config.yaml
experts_per_token: 1
d_expert: 240
routed_scale: 1.0
balance_loss: 0.00307
router_bias: true
shared_expert_gate: true
lr_router: 0.00218
vocab_size: 23401
batch_tokens: 131072
Below are experts of layer 3 (counted from 0) of a mixture-of-experts language model. Rows are named router (the router's row for the expert), down (a neuron's output weights, with its number) and show model dimensions 0-223. Each number is 128 + 24 x the weight over its row's rms, rounded and kept within 0 to 255.
After each expert's rows: a language model's description of what the expert responds to. This comes from a sample of Wikipedia text that the model never trained on.

# expert 4
router [159  94 148  77 150 127 156 144 132 135 113 105 125 121 121 152 156 158 163 119 156 123 134 137 140 114 101 128  91 112 134 159 106 157  74 130 149 127 140 127 130 119 161 107 112 123 120 124 112 129 117 129 137 125 123 111 151 154 142 110 120 150  76 145 109  87 134 116 154  94 117 107 144 145 122  93 118 140  98 141 147 101 144 108 105 125  94 112 112 123  91 144 172 131 104 139  97 117 151 112 131 123 132 162 129 134 160  90  91  77 133 158 101 126 127 128 157 142 158 132 130 105 166 114 159 145 127  96 128 141 168 136 152 139 102 123 137 123 117 129 108 140 107 117 131 113 161 101 128 147 145 148 155 108 131 149 125  99 131 139 108 118 148 126  99  91 141  68 146  94 140 178 161 134 126 148  94  70 136 165 132  98  99 107  84 116 143 156 119 133 126 142 103 113 133 121  80 195 166 124 142 157 127 148  89 192 117 103 115 103 160 159  90 174  62 112  95 127 160 116 127 133 179 130]
down0 [117 128 139 135 127 128 164 101 118 118 123 167 107 151 144 145  89 144 136  94 109 163  97 156 116 142 138 107 121 137 108 130 126 143  92 153 150 138 123 103 145 135 121 113 127  87 126 133 176  95 144 132 130  90 164 121 128 144  97 147 142 130 161 128 130 104 128 137 126 146 130 134 122 125 149 120  37 114 126 132 105 138 129 115 118 129 114 141 167 130 158 118 118 149 126  77 130 114 113 141 113 154 125 176 106 146  73 143 117 149 124 152 167 133  85 117  67 118 141 125  80 140 177 127  97 103 109 132 175 142 148 114 136 150 143 102 137 129  96 133 133 130 101 124 109 187 105 126 173 175 144 126  92  86  90 120 135 140 100 148 174 128 165 120 113 140 137 139 139  93 143 114 129 161 128 117 136 168 107 138  84 135 140 112  94 149 115 109 123 104 140 131 113  85 162 132 145 102 108 164 118 127 144 159 148 180 160  72 140  89 130 138 106 124  85  98 109 128 119 141  65 105 120 125]
It responds to: Capitalized nouns in section headings, infobox labels and table titles, such as Station layout, Species, Date of birth, List, Year.

# expert 2
router [154 111 124  93 113 147 119 114 157 114 127 103 139  85 112 135 111 162 118 107  88 130  95 120 138 159 196 102 130  79 184 119 120  77 157 153  86 162 152 126 138 130 135 163 121 130 106 113 144 136 170 108 124 150 139 121 101 164 116  85 157  90 148 124 155 114 157 139 152 163 109 137 161 163 158 142 111 176 129 167 132 103 141 126 117 119 138 106 144 141 115 155 169  92 108 106 135 119 162 102 177 116 118 124 143  96 128 121 157 129 131 172 142 113 110 129  80  93 116 127 135 136  99 134 173  94 150 163 138  84  95 127 105  93 147 116 119 111 156 136 125 142 136 111 161 170 141 135 131 111 114 170  93 134 119 101 118 151 103 174 135 128 148 107 122 135 140 130  96 154 143 166 108 134 133  81 132 124 135  75 120 144 133 132  83 184 133 111 108 137 133 108 158 154 127 117 109  98 134 113 141 115 122 128 139 167 110 125 140 140 142 124 126  79 183 114 140 123 112 121 119 128 125  95]
down0 [124 111 129 151  96 121 104  78 123 115 131 115 115 115 120 138 106 121 145 150 141 140 112 113 108  97  90 135 132 102 119 131 139 105 163 112 127 137 122 161 122 155 110  91 108 125  95 107 139 123 156 103 105 153 110  97 106 142 117 122 149 128 189 114 115 119 122 131 141 160 144 123 147 131  96  99 119 132 115 149 100 150 145  63 134 103 136 133 132  92 142  96 138 101 149 128 100 116 169  88 111  91  77 137 156  82 117 126 141 111 104 143  88 151 114 120 112 139 141 143 120 117  54 151 145 100 117 121 122 165  98 135 149  95 114 151 147 102 146 128 144 109 117 116 119  84  64 135  99 111 121 160 142 136 135 115 123 120 129 110 134  80  57 135 118 121 189  99  99 139 116 161 127 136 152 153 101  73 130 151 109 127 105 105 106  63 155 140 117  89 162 156 132 109 105 130  97 123 128 136 135  96 121 131 159 156 157 106 132 141  93 107 174 168 130 157 156 138 119 115 145 120  98 151]
It responds to: Colons ending field labels and list punctuation in infoboxes, tables and match reports, such as Dam:, PubChem CID:, Smith, and dashes.

# expert 3
router [150 150 117 153 123 139  79 155 132 110 103 127 108  99 101 102 145 161 158 176 135 110  79 179 125 110 134 111 130 157 169  98 162 108 115 114 162 149 157  74 161 147 145 107  77 120 156 121 111 154 122 151 137 158 131  94 112 138 132 150 122 129  93 161 128  85 123  85 132 125 136 107 128 150 112 123 123 114 153 146 105 121 122 114 118 119 136 124 141 107 124 162 102 117 148 140 137 135 114  95 189 123  93 118 135 129 125 116 113 160 120 125  93 137 155 127 142 155  94 135 153 137 164 109 165 141 107  93 140 155 146 152 147 143 124 136  80  97 122  79 161 126 108 118  78 154 138 126 112 156 100 163 112 101 123 118 152 125  97 170 137  89 135 120 103 146  83 123 136 161 107 145 145  93  99 137  84 123 105 155 118 112 116  99 108  78 115 152 119 114 130 126 165 136  68 144 105 105  90 147 109 100 130 136 106 127 120 140 108 148  74 163 150 133 123 107 129  97 139 126 169  99 104 142]
down0 [119 116 125  82 128 143  98 135 133 165 148 134 120 158 119 106 125 120 124 134 145 110 113 154 151 125 142 122 119 138 100 129 140 136 146 111 151 106 107  70 137  90 122 113 152 166 177  99 136 129 105 183 126 121 159 120 128  84 106  79 117 159 179 134 114 110 126 181 173  96 115 113 133 103  89 131 113 107 124 128 129 154 138 109 111 130 125 113 137 116 113  90 125 118 144 124 114 162 109 114 155 124 158 102 139 161 119  82 125 121 133 140 123 136 107 111 182 145  90  86 113 134 164 123 194 127 130 134  78 131 137 118 127 159 163 145 125 129 115 150 146 134 115  95 163 108 112 155  99 154  84 126 100 102  49 176 134  85 158 103 104  77 174 122 137 154 129 104 115  99  93 117 121 123 154 126 109 112 130 121  94 107 101 127 145 124 127 129 144 126  90 156 139 126 142 145  64 150  88 122  78 147 178 116 139 127 119 144 130 128 111 131 127 120 116 149 132 110 118 109 117 124 152 110]
It responds to: Adjectives right after the or a, chiefly ordinals and nationality or rank words: first, second, American, British, national, former, most.

# expert 20
router [115 161 124 141 121 119 118 153  99 102  96 119 100 128 131 144 160  87 127 148 145 131 163 129 141  65 159 125  87 166 148 163 120 141  85 116 120 107  97 142 123 117 125 125 101 119 162  98 149 138 119 151 121 122 135 159 121 124 108 139 127 128  71 152 100 114 150 117 170  74 136 115 118 140  86 122 149 100 114 101 141 132 120 136 118 154 111 174 167 155  89 154 111 163 110 167 137 123 128 165  93 140 137 162 129 133 140 145 129  86 103 100  80 159 108 148 154 151 137  96 143  99 184  88 133 154 103  90 179 126 142 115 107 127 110 145 105 121 127 145 101  81 161 129 109 113 171 150 129 126 137 109 130 138 113 119 123 169 122 127 136 146 123 151 101 131 118 116 170 130 137 130 185 154 119 143 108 109 157 133 137 102 172  98 144 110 133 152 140 106 119 183 115 107 142  80  90 129 136 137 110 137 144 111 113 122 127  98 121 171 120 108 132 127 164 122  78 144 158 134  81  98 147 129]
down1 [135  86 113 100 123 129  83 109 122  87 105 120 117 134 152 123 125 148  92 164 136  89 137 114 133 166 101 114 127 152 152 104 133  94 147 124  85 130 117 177 154  97 139 133 122  99 148 130 132 152 159 123  96 142 115 140 145  94 131 126 136 154 139 164 132 111 124 130 117 168 129 142 157 164 173 158 121  95 113 120 121 131 121 115  82 101 120 126 148 123 138 151  98  70  62 116 110  71 142 107  95 120 114 128 131 116 131 113 109 105 115 109 149 122 123 130 109 119 130  99 118 124 146 168 146 100 138 110 165 100 143 156 188 148 131 129 105 137  93  94 135 124 114 157 140 134 116 164 143 172 103 132 138 121  74 134 163 159 114 141 128 128 109 150 139 147 179 111  76 168  53 142 130 102 125 122 144 110 105 148 136 136 143 141 172  74 113 125 151 134 125 124 146 118 161 133  92 137 137 125 104  87 132  93 118 113 146 149 137 134 157 115 147 123 116 142 140 188 160 117 105 181 120 139]
It responds to: Everyday nouns and noun pieces after an article or possessive, such as car, police, gun, fire, business, plus pieces like chie-ft-ain.

# expert 30
router [107 105 141 114  98 135 160 162 115 152  97 125 134 133  77 136 131 106 123 118  98 110 128 118 117 140 132 137 116 182 102 137 115 153  95  73 114 125  94 151  81 119 148 110  91 126 121 124 155 143 124 145 149 142 136 109 141 154  78 104 153 132 100 159 147 114 144 127 126 100 130 117 148 113 103 153 144 108 121 157 125 166 147 166 117 131 171 133 149 138 123 113 135 188 126 169 180 123 116 115  87 122 160 174 110 110  60 129  94 131 134  96  95 112  91 109 168 133 135 126 124 165 140 133 105 142 127 133 118 133 110  80 123 139  99 173 124 147 132 134 101 119 132  83 151 116 108 103  90  89 102 114 128 129  98 139 112 129 128 124 146 141 114 124 119 137 110 131 147 112 138 123 122  85  50 149 133 167 140 137 119 163 130 129 182 132 168 145 104 129 114 149 114 119 156 122 120 121 137 123 136 128 128  84 120  75 177 153 117 151  88 119 103 159 139 161 150 145 147 171  81 116 121 114]
down1 [115 117 169 127  85 102  78 112 102 130 138 109  88 138 132 111 111 112 116 136 125 170 143 130 154 161 142 117  97 155 147 146 144 133 117 128 171 114 126 112 154 151 144 144 113 130 129 129 119 122 123 141 113 123 117 163 157 123 132 102 157 133 134 150 103 115  99 120 116 112 104 128 171 125 104 158 154 110 168 115 126 161  98 120 133 156 159  94 157 125 135  97 123  92 128 125 117 141 125 175 116 110 153 107 100 109 139 148 143 161 147 148 134 145  92 151 116 144 109  98 111 150 176 142 110 157  88 174 143 153 162 143  97  96 127 131 148 183 142 126 150 122 144 109 101 104 157 105 170  93 127 118 112 133 147 144 149 146 134 133 121 147 132  80  98 125 154 135  94 134 149  77 122 159  52  76 134 120 183 166 147 110 126 123 104 141 106 139 127 179 136 148 122 115 139  75 140 167 162 111 153 133 131  97  65 142 137 153 131 113 153 114 139 112 131  83 107 160 118 116 108  96 113  91]
It responds to: Bare infinitive verbs after to, not or would, such as make, take, get, find, prevent, watch, uphold.

# expert 10
router [114 174 106 119 122 133 162  75 127 103 184 129 140 155 112 136 151 143 156 110 142 165  78 170 107 150 114  93 102  93  89 105 115 159 109 153 146 114  94 141 145  84 179 140 106 113 121  96 123 124  96 118 111 155 119 120 125 141 133  81  91 149 114  64 130 120 162 124 132 143 113 112 128 149 102 122 147 115 139 146 145 111 120 162 182 166 142 148 142 118 153 139 123 112 113 101 131 111 101 143 110 145 157 120 130 142 157 105 134  56 145 124 155 127 149 170 136 133  96 168 121 103 151 145 108 105 147  77 127 124 158 144 107 144 149  83 134 127 126 165 101 140 123 137 136 118 132 121 153 132 170 113 140 116 123 145 153 132  99 106 134 159 136 110 131 123  98 165  92 127  80 138 154 111 151 111 139 136 109  93 123 123 113 155 158 121 124 112 122 132 153  86 116  74 110  90  86 157 167 150 111 133 104 173 127 146 134 123 130 125 171 118 107 128  91 148 135 122 108  99  90 131 144 123]
down2 [139 148  89 153 104 149 137 137 119  98 148  75 161 142 162 138 116  77 168 116 136 136 137  75  90 111 100 151  81 108 118 158 158 105  92 168 126 130 126 106 115 170 117 127 114 106 176 122 128 114  91 100 105 122 135 180 130 113 137 112 141 127 130 120 147 109 148 136  78 111 135 106 140 127  88 122 162 139 105 150 112 113 180 165 135 163 114 181 122 131 131 106 137 155 177 152 118 120 145 174 155 103 130 154 155 107 141 129 127 118 149 135 146 160 137 123 114 104 110 147 145 157  90  95  86  90  97 166 105 122 109 128 106  88 125 126  91  86 133 128 114 137 128 118 113 125 126  93 149 105  68 112 129 142 124 139 132 154 143 149  83 168 141 124 115  99 103 123 110 131 122 123 105 154 117 155 127  95 128 110 148  98  88  93 104 133 141 124 124 153 154 138 121 114 134 128 134 101 122 109 130 141 175 105 147 149 117 144  67  91 159  75 123 104 125 131 123 149 155 147 127 107 140 118]
It responds to: Final syllables of personal and place names, such as -ton, -son, -ley, -man, -ville, -ie, as in Hilton, Oslo, Greco-Roman.

# expert 16
router [161  82 160 118 153 139 140  86  98 135 113 132 154 162 160 143 135 104 100 115 146 181 114 105 161 150 143 158 174 151 133  96  83  86 186 101 111 127 142 153 123 140 155 121 139 157 159 137 127 143 143 138 112 154 170  87 112 117 113 158 140 107 172 112 133 128 161 127  96 146 153 166 150 142 137 106 117 174 129  85 162 160 118 157 123 104 129 105  96 171 141  97 113 127 126 143 172 130 158 123  95 132 143 160 103 137 140  78 108 161 123  98 138 152 116 106 122 131 122 132 147 127  95 159 139 102 112 152 153 105 128 164 134  99 114 115 176 122 116  96 132 131 103 135 134 133  87 126 158  96 108 154  91 123  72 125  93 132 140 142 127 117 118 144 157 116 124 146  97 132 162 140 127 116 161 155 106 137 150  90 129 123 105 139 139 107 177 100 147 172 118 115 118 111 104 139 156 132 105 146 142 131 161 135 123  92 139 157 135  99 110 129 120 179 129 129 100 146  84 147 108 121 117 164]
down0 [143 147 144 102 122 175 124 127 119 119 148 154 167 119 142 178 112 120 126 125 142 110  97 137 139 110 105 138  84 161 131  91 121 113 127 105 136 153 158 145 145 105 111 126 126 137 139 132 110 130 100 129 128 158 161 151 136 154 111 134 109 147 122 161  88 121 134 124 134  94 142 121  98 142  91 142  69 135  96 134 131 145 109 126 124 112 106 172  96 109  79 149 179 113 146 186 103 133 124 130 163 142  78 133 132 117 182 115 150 140 135 111  94  93  63 147 161  84 146 117 126  87 124 124 120 133 175 174 120 155 123 126 155 116 159 137 137 159 114 168 128 118  88 148 161 113 100 109 148  99  83 141 151 129 136 120 135 141 160 111 113 131  84 102 112  92 174 131 153  97 136 143 118 111 133 136 136 126  93 138 113 145 131 158 148 131 130 163 124  86 145 111 104 136 159  76 130 133 133 135 102 143 169 103 144 142 134 102 104 142 154  99  93 159 128 126  79  97 139 117 101 128  89 168]
It responds to: Prepositions, overwhelmingly in, also on, from, during, within, after verbs like located, born, kept, before the, a, his.

# expert 19
router [156 136 143 109  97 135  95 118 136 149  72  97 129 130 208 164 109 146  94  92  98 122 182 136 146 145 139 112 164  97 143  97 137 121 153 124 110 164 128  67 116 145 135 180 125 145 136 131 143 114 129 138 160 103 113 147  97 137 123 109 112 129 137 169 161 140 137 128 182 139 167 178 175 125 159 104 149 109  99 157 116 101 119 131 166 134 127 142 126 125 112 107 118 147 121 181 127 141 117 154 163 143 130 118 146 142 159 159 135 161 104 130 128 113 113 140 116 145 111 110 152 135 170 120 149 186 130 155 118 116  91 135 157 127 125 159  98 126 183 106 124 139 138  96 119 137 130 112  85 117 141 177 145 129 168 120 164 118 103  80  83 107 139 112 135 146 143  88 112 157 160 141 114 155 114 124 173 146 162  94  90 153 117 108 125 124 116 110 130 126 116 131 121 124 154 164 122  92 135 108 116 143 121 149 103 166 137 132 122 108 126 130 124 105 130 120 101 149 120 109 155 169 109 108]
down0 [144 126 111 118 100 117 154 148 145  66 148 143 115 144 118  90 116 148 110 149 150 108 191 145 143 148 135 133  99 125 165 100 128 120 153 135 120 138 128 136 113 186 108 160 123  92 127 148 122 129 113 148 139  79  91  78 118 138  68 120 111 113 155 138  85 143 124 130 159 156 120 108 115 131 147 153 106 100 122 143  85 111 150 147  81 122 167 170 162 100 127 121  90 124 114 111  84 131 132 134 101 130 119 162 116 125 181 174  98 162 143 143 123 174  92 145 123 104  88 126 147 119 151 100 132 118 103 157 109 124 106 159 144 132 148 135 127 157 116  97 121 197 133  93 129 149 127 166  93 113 109 126 128 129 132 176 103 161 123 151 132 130 104 138 106 118 114 150 117 133 160 132 123 100 139 153 113 131 160  87 113 120 127  85 146  98 114 148 121 126 120 113 121 127 153 130 166 105 140 157 167 109 139 156 179 141 138 117 136 110 127 108  90 160 150 121 141 151 134 121 111 176 109 167]
It responds to: Bullet dashes starting list lines, line breaks in infoboxes, See also and other headings, and the possessive its/Its.

# expert 14
router [ 86 155 118 120 146 124 139 159 141 133 138 158  85 147 132 185 126 131 173 106 107 156 124 148 121 121 154 111 115 100  86  53 161 135  90 115 163  96 168 166 149 118 157 130 141 148 114 152 108 140 113 120 162 131 135 128 130 128  88 128 120 123 133 115 162 116  99 123 133 109 145 141 154 112 153 120 125  99 111 132 136 134  80 130 119 142 108 137 155 135 154 150 146 135 164  94  88 134 130 134 149  88 112 177  65 121  70  95 144 110 121 125 156 123 155 157 155 136 141 152 125 135 105 148 126 142 148 143 163 134 101 105 132 174 155  92 171 105 124 187 130 143 132 135 154 130 129 138 139 121 157 131 130 148 110  86 121 129 151  85 101 120 145 158 134 126 135 123 144 129 154 113 192 135 150 141 177 117 147 145 109 130 148 158 110  93  92 181 136 122  96 112 104 143 176 151 139 145 111 148 106 159 123 137 143 152 126 101 151 122 147 130 112 147 144 161 147 118  86 140 115 164 119 161]
down0 [120 122 124 111  96 151 114 157 177 105 185 112 122 134 108 120 104 100 114 132 151 158 123 142 100 123 149 135 105 129  81 145 142 129 148 127 127 111 146 114 163 142 152 111 124 126 122 118 120 120 117  88 118 146 110 108 114 141 123 109 106 121 155 156 132 150 176  91  92 142  98 124 122 109  89 178  81 139 132 174 127 116  89 123  98 113  85 108  91 163 149 162 109 146 137 199  90 133 138 102 175  92 154 128 112 140 139 128 133 133 109 147 132 126 162 117 156 145 176  77 135 135  95  80 151 139 132 140 152 100  86  99 125 118 133 179 107 103  78 108 101 122 123 125 149 151 123 137  89 122 139  92 107 143 128  94 131 116 130 109 133  84 144 145 142 112  94  86 103 121  88 117 134 100 105 164 126 114 172 136 137 108 147  94 150 124 141 161 164 122 107 141 108 129 147 141 149  97 128 155 131  85 141  94 121 158  93 153 115 136 145 115 103 136 156 111 135 138 109 146 150 160  93 139]
It responds to: Second words and trailing punctuation of place, institution and team names, such as Santa Cruz, Red Sox, Valley, California, and of.

# expert 26
router [142 119 104 172 123 119 134 111 128 108 125  80 111 152 124 105 131 113 106 125 128 161 136 136 133 150 169 155  97 151 136 136  86 120 139 143 138 119 111 132 127 144 102  63 150  84 141 139 149 150  82 127  97 135 158 124  74 131 116 148 133  86 136 118 135 125  97  77 114 157 125 105 107 126 142 112 133  80  93 123 101 106 129 112 142 180  93 119 119 115 111 148  91 176 142 137 165 136 110  95 108 100 142 118  97 104  84 120  96  66  87 141 154 149 169 159 135 151 139 106  88 154 125 130 167 112 156  94 145 112 151 112 163 136 174 129 117 130 128 121 120 137 163 138 127 171 143 125 151 127 145 146 143 153 121 134  86  87 120 140 106  84 128 141 108 189 136 126 120 129  94 126 158 123 162 101 128 145 133 153  95 104 100 138 118 122 108 160 101 151 126  91 146 141 124 135  71 131  95 170 139 153 113  96 123 131 117 128 139 133 120 139  98 106 168  89 127 164 125 140 114 137 129 150]
down0 [ 90 123 120 167 153 110 150  86 134 144 120 150 164  94 148 128  96 148 105 170  84 116 123  95 138 122 134 131 126 104 135 105  87 184 127 124 108  95  92 199 131 122 157 144  99 130 145 153 130 159 171 148 142  53 102 145 111 173 160 137 109 121 143 122 128 138 130 135 133 111 112 116 117 140 136 132 107 150 144 154 108 129 115 108 101 141 122 126 141 176 133 151 100 146  93  80 153 119 112 168 132 110 127 145 147 130 115 106 137 139 146 122 128 165 163 135 133 111 127 115 129 119 103 127 141 126 102 116 117 133 101 155 148 125 132  88 172 176 155 138 137 163 117 116  94 138 143 134 119 123 108 106 131 128 140  76 118  96 102 148 140 116 105 182 173 130 167 141 182 121 157  93 120  90 165 106 138 145  96 146 129 125 131 128 110 152  89 109 122 188 138 134 116 106 156  92 135 137 135  93  98 117  99 138 166 132 120 113 122 128 147 113 133 136 155 151 128 150 102 116 108 157  64 108]
It responds to: Initials and first pieces of personal names, often East Asian or with accented vowels, such as J., A., Y-ue, ā, ō, Jim.

# expert 1
router [ 90 162 100 156 120 127 135 142 144 157 125 133 155  80 173 160 141 124 116 116 123 152 159 122 111 143 148 106 111 115 103 119 169  80 162 181 122 153 165 100 158 139 105 144 137 135 111 107 134 114 142  98 142 118 133 167  72  69 109 143 139 124 130  74 125 134 111 166 139 154 105 144 129  84  78 125 137 138 110  94 109 152 161 121 139 111 167 101 121 151 162 132 134  83 139  97 122 127 121 144 109 143 126 157 117 165 122 100 153 176 109 131 136 128 151 166 108 113 107 149 129 109 113 125 119 133 160 102 141 130 112 138 147 157  89 112 132 141 128 137 164 111 150 127 143 150  93 129 140 138 113 109 131 107 162 118 150 153 112 107 112 142 154  79 101 125 124 132 112 145 155 112 124 120 135 134 133 114 102 120 145 139  98 154  96  82  85 130 151 105 125  89 118 160 106 115 154 116  93  71 132  97 184 119 148 100  84  92  87 108 132 104 105 135  96 116 113 158  86 138 137 138 134 168]
down0 [165 128 149 175 123 146 161 127 138 111 129 155  90 127 120 157  98 167 149 104 114 132 126 129 154 134  86 139 110 183 163 108 130 132 107  77 133 172 149 117 119 123 131 129 120 158 110 119 119 184 116 131 155 105  93 126 132 138 151 125 159 131 127 138 132 171 153 107 106 110 103 162 158 120 127 141 113 115 146 105 153 127 162 121 121  89 163 137 159 118 167 110 164 143 128 136 121 119 166 128 105 167  63  93 119  94  96 132 148 114 149 130 117 110 125 134 106 155 112 129 112 106 163 124 136 142 163  92 147 145 152 103 164 145 127 173 187 122 120 138 123 112 108 102 124  88 150 128 109 151 121  94 136 184 132 138 141  80 138 103 119 140 108  89 157 161 126 119 132 164 143 113 127 160 112 113 106  81 150 172  74 106 114 131 132 100 155 137 118 170 142 147 127 131 151 115 140 115 139 102 126  93  90 107 103 139 118 131 142 135 118 108 157 100 120  68 140 147 117 145 163 154 112  83]
It responds to: Single-consonant or short consonant pieces starting or splitting rare names and words, such as m in Dunmurry, p in manpower, N in Nolan.

# expert 23
router [139 133 146 131 133  90 144  89 140 128 122 105 167 142 124 107 131 152  80 169 139 116 123 103 125 114 112 162 172 121  97 128 116  83 151 166 100 131 111 116  88 133 159 150 136 114 122 126 182 142 124 156 101 110 130 113  67 190 101 133  75 125 159 131 129 145 169 163 166 178 156 127 127 135 153 144 118 118 186 138 133 137 141 126 122  98 172 127 174 122 134 147 169  97 116 112 106 114 124 134 126  99 112  88 103 173 111 150 137 127  97 153 145 110  79 106 107 144  92  79  94 152 125 137 146 124 102 165 149 129 136 113 160  85  85 119 118 116 132 187 122 126 139 110 175  88 157 153 164 139 116 136 119 154 119 154 126 136 117 103 115 101 129 147 150 130 124 134 123 140 110 127 102 123 131  73 102 128 148 132 118 135 155 102 153 141 147 131 114 152 113 136 116 139 129 106 113 108 103 138 132 150 136  94 124 123 118 129  96 144  94 117 156 110 146 116 102 164 179 115 113  93 123 105]
down0 [144 174 147 117  91 106 111 145 135 169  91 133 187 142 179 140 128 107 130 146 148  95  99 130 117 131  96 151 149 133 107 131 156 140 131 139 158 107 137 145 125 133 130 109  91 143 153 106 135 150 129 158 173 117 161 121 114 113 120 137 170 107 150 159 139 140 141 116  82 139 146 139 143 142 179 163 115 158 160 103 101 163 154 139 109 114 132 149 150 118 142 138 154 139 212 122 140 150 151  91 113 127 191 108 124 105 148 102 174 122 166 163 149 136 119  80 120  93 124 121 122 143 134  95 174 126 140 159 128 135  76 156 170 155 130 131 120 147 134  75  88 114  89 124 110 133 131 114 134  96 105 149 108 153 123 130  86 141 166  94 137  82 105 142 142 104 150 112 119 103  91 125 133 126 149 118 122 126  91 135 141 138 128 126 125 111 162 113  77 103 143 166 130 122 114 117 147 137 112 104 130 137 123 108 136 110 120 180 131 143  87 119 136 123 128 135 174 146 172 137 124 125 131 112]
It responds to: Infobox and taxobox labels such as Location:, Country:, Genus:, Coordinates:, plus coordinate units °N, °W and minute marks in goal lists.

# expert 8
router [143  98 154 137 129 106 156  91 138 109 135 137 132 135 123 134 122 110 120  92 119 117 164 126 115 155 109 120 163 119 112 116 108 127 144 164 122 128 159 159 161 112 105 135 125 118 136 144  70 128 151 145 111 143 101 115 185  69 137 117 168 149 174 134 127 138 101 139  73 156 151 137 119 128 127 147 154 182 154 110 110 136 139 119 120  98 134 133  94  94 164  98 154 136 149 125 118 146 128 154 146 133 116  92 166 111 120 152 100  97 138 160 132  94 159 136  95  84 147 127 149 154  84 109 121  87 156 105 130 123 137 135  87 158 160 115 169 160 112 109 130 137 124 153 127 161 110 129 114 160 166 101 103  83 143 159 121  73 133 169 131 160 139 111 127 142 160 121 130 117  87 112 112 117 124 124 119 137 112 122 174 137 130 154 123 150 142  99 151 144 123 178 129 151 118 117 131 151 174 116 156  90 109 181 154 142 125 152 148 158 167 166 160 125 120 165 126 104 149  97  86 120 113 104]
down1 [153 135 153 132 125 150 122 124 104 107 132 114 144 177 152 120 119 134 154 135 119 136 128  87  97 125 103 145  87  93 151 170 161 141 118 126 134 137 104 134 132 121 134  95 126  99 101 145  91 161 169 157 156 115 105  93 137 136 124  96 118 122 140 141 145  89 138 149 102 137 152 184 120 103 143 148 207  96 118 133 148 121 178 134 141  85 118 118 145 120 150 122 159 134 154 124 162 144 132 160 156 114 103 152 119 141 104 137  97 142 157 108 155 122 120 132 120 146 111 120  60 132 146 103 130 111 108  88 161 104 160 140 123 126 158 107 139 114 164  74 152 165 122 141 108 123  71 108 150 120 120 127 147 123  86  74 155  95 119 143  95 116 104 115 157 131 104 131 118 125 107 142 104 103 114 101 150 130 114 117 159 110 153 133  95  99 157 149 130 116 159 121  95  94 104 148 123 138 158  98 126 122  57 132 125 155 128 157  87 177 110 129 170 132 135 124 159 114 163 114 141 141 116  97]
It responds to: Prepositions tying a noun or verb to its complement, mostly of, with, for, as, by, as in form of, voice of, award for.

# expert 28
router [137 125 115 133 124 103 101 108 157 134 143 154 123 137 128 113  95 163 152 152 118  89 128 107 156 102 131 157 166 111 177 158 139 100 112 130 142 167 112  89 142 158 109 169 112 137 148 116 167  79 108  94 148 125 140 153 117 121 170 176 133 146 138 161 111 114 130 112 116 148 138 126 106 119 161 147 149 105 126  93 164 109 148 104 161 118 129 147 107  95 153  98 153 102 136 148 132 151 132 119 158 118  95 108 104 115 150 131 157 190 138 200 119 122 115 124  87 129 149 125 152 132 126 128 143 132 118 124 122 154 123 131 116 128 128 139 154 108 165 113  82  92 167 119 120 113 122  95 136 112 107 139  77 145 130 105 103 110  84 131 135 133 121 103  94 168 102 113 111 180 103 119 150 124 156 150 149 117 180 115 140 134 134  96 142 144 119 147 142 167 131 186 116 171  89 140 195 130 114 141 126 102  94 128 111 143 146 124 111 140 108 122 104  92 115 119 120  89 139 152 156 147 139  72]
down0 [143  98 167 117  97 101  85 105 141 142 167 128 146 129 103 139 184 104 137 108 158 133 140  81 116 135 139 116 143 141 174 106 129 146 172 151  93 149 141 154 110 115 116 172 120 127 125 129 123 134 113 154 135  92 164 101 137 121 157 164 110 127 171 123 148 109 152  91 109 141 142 113 130 115 135 152 125 146 132  96 161 168 121  95 111 102 120 114 148 116 141 203 152 121 128  78 113 121 143 122 134 121  95 135 141 123 132 148 156 135 152 129 104 114 100 145 105 101 168  93  96 154 163 152 105 183 121 154 116 133 119 122 143 156 143 144 120  94  98 112 146  94 123 119  83 168 124 144 105 153  67 120 107 170 126 143  91  88 156  92 167 140 123 122 141 149 110 153 188 127 125 133 115 142 122 123 106  99 131 118 122 112 107 119 115  94 126 125 148 131 132 123 164 170 130 129 143  88 136 133 132 137 127 103  92 154 116  63 145 136  85 109  85 113 125 129 103 163 150 107 130 117 121  98]
It responds to: Infobox field labels like Website:, Years:, Language:, Height:, plus table pipes, line breaks and the inside these structures.

# expert 7
router [103 141 152  87 139 131 129 170 111  88 128  94 118  90 132 147 159 174 134 150 119 149 107  93 163 104 125 150  88 134 114 110 128 130 101 120 134  99 117 106 158  70 106 106 133 125 145 132 105 159 154 125 109 150  93 105 131 123 136 141 124 113 143 112 146  88 127 129 100  96 115 146 137 126 147  95 141 131 100 128  95 146 153 119 135 125  87 107 154 157 138 142 136 161 100 120 123  99 136 115  95 126 151  98 166 144 155 141  88  72  98 104 151 159 133  78 147 146 139 108 140 100 141 126  84  83 134 169 123 165 131 121 142  99 138 156  91  96 101 141  97 134  81 111 120 121 138 168 102  99 154 131 148 118 127 126 146  89 152  77 101 113 165 168 129  98 135 152 100 117 137  91 149 138  94  99 156 118 102 188 142 108 116 152 129 116 133 117 103 120 144 118 116 107 143 109  98 119 136 148 175 146 156 153 112 144 104 118 111 137 134 127 169 144 133 108 145 141 141 142  79 105  63 130]
down2 [ 64 137 124 153 110 171 157 142  80 117 147 128 136 114 145  69 119 151 140 131 155 138 131 115 146 148 126 114 120  61 102 134  99 157 130 127 121  73 128 164  88 116 128 128  92 114 151 195 145 134 147 146 121 127 107 154 122 152 126 146 128 127  80 149 107 110 135 139 104 143  99 114 153 123 164 120 145  95 111 108 120 152 143 120 129 150 136 137 153 155 141 142 154 149 115 142 149 109 136 102 118 135 134 120 158 125 178 136 100  92 139  90 128  91 105 138 136 108 116 115 162  79 123 161 115 116 140 148 106 126 138 133 129 113 141 127  98 139 100 121 168 106 127 109 138 147  91 186 122 108 129 121 138  84 166 175 112 136 130 128 132 106 175 129 130 124 124 162 154 102 177 152 139  80 131 136 141 120  94 118 122 119 121 143 101 123 127 149 149 119 125 117 125 150 187 136 118 111 164 142 159 127 144  74 143 187 121  90 152 111 141 123 145 157  91 138 145 181 121 120 111 100  97  87]
It responds to: Plural suffixes and plural nouns, often after numbers or quantifiers, such as minorities, factors, years, members, States, plus percent signs in tables.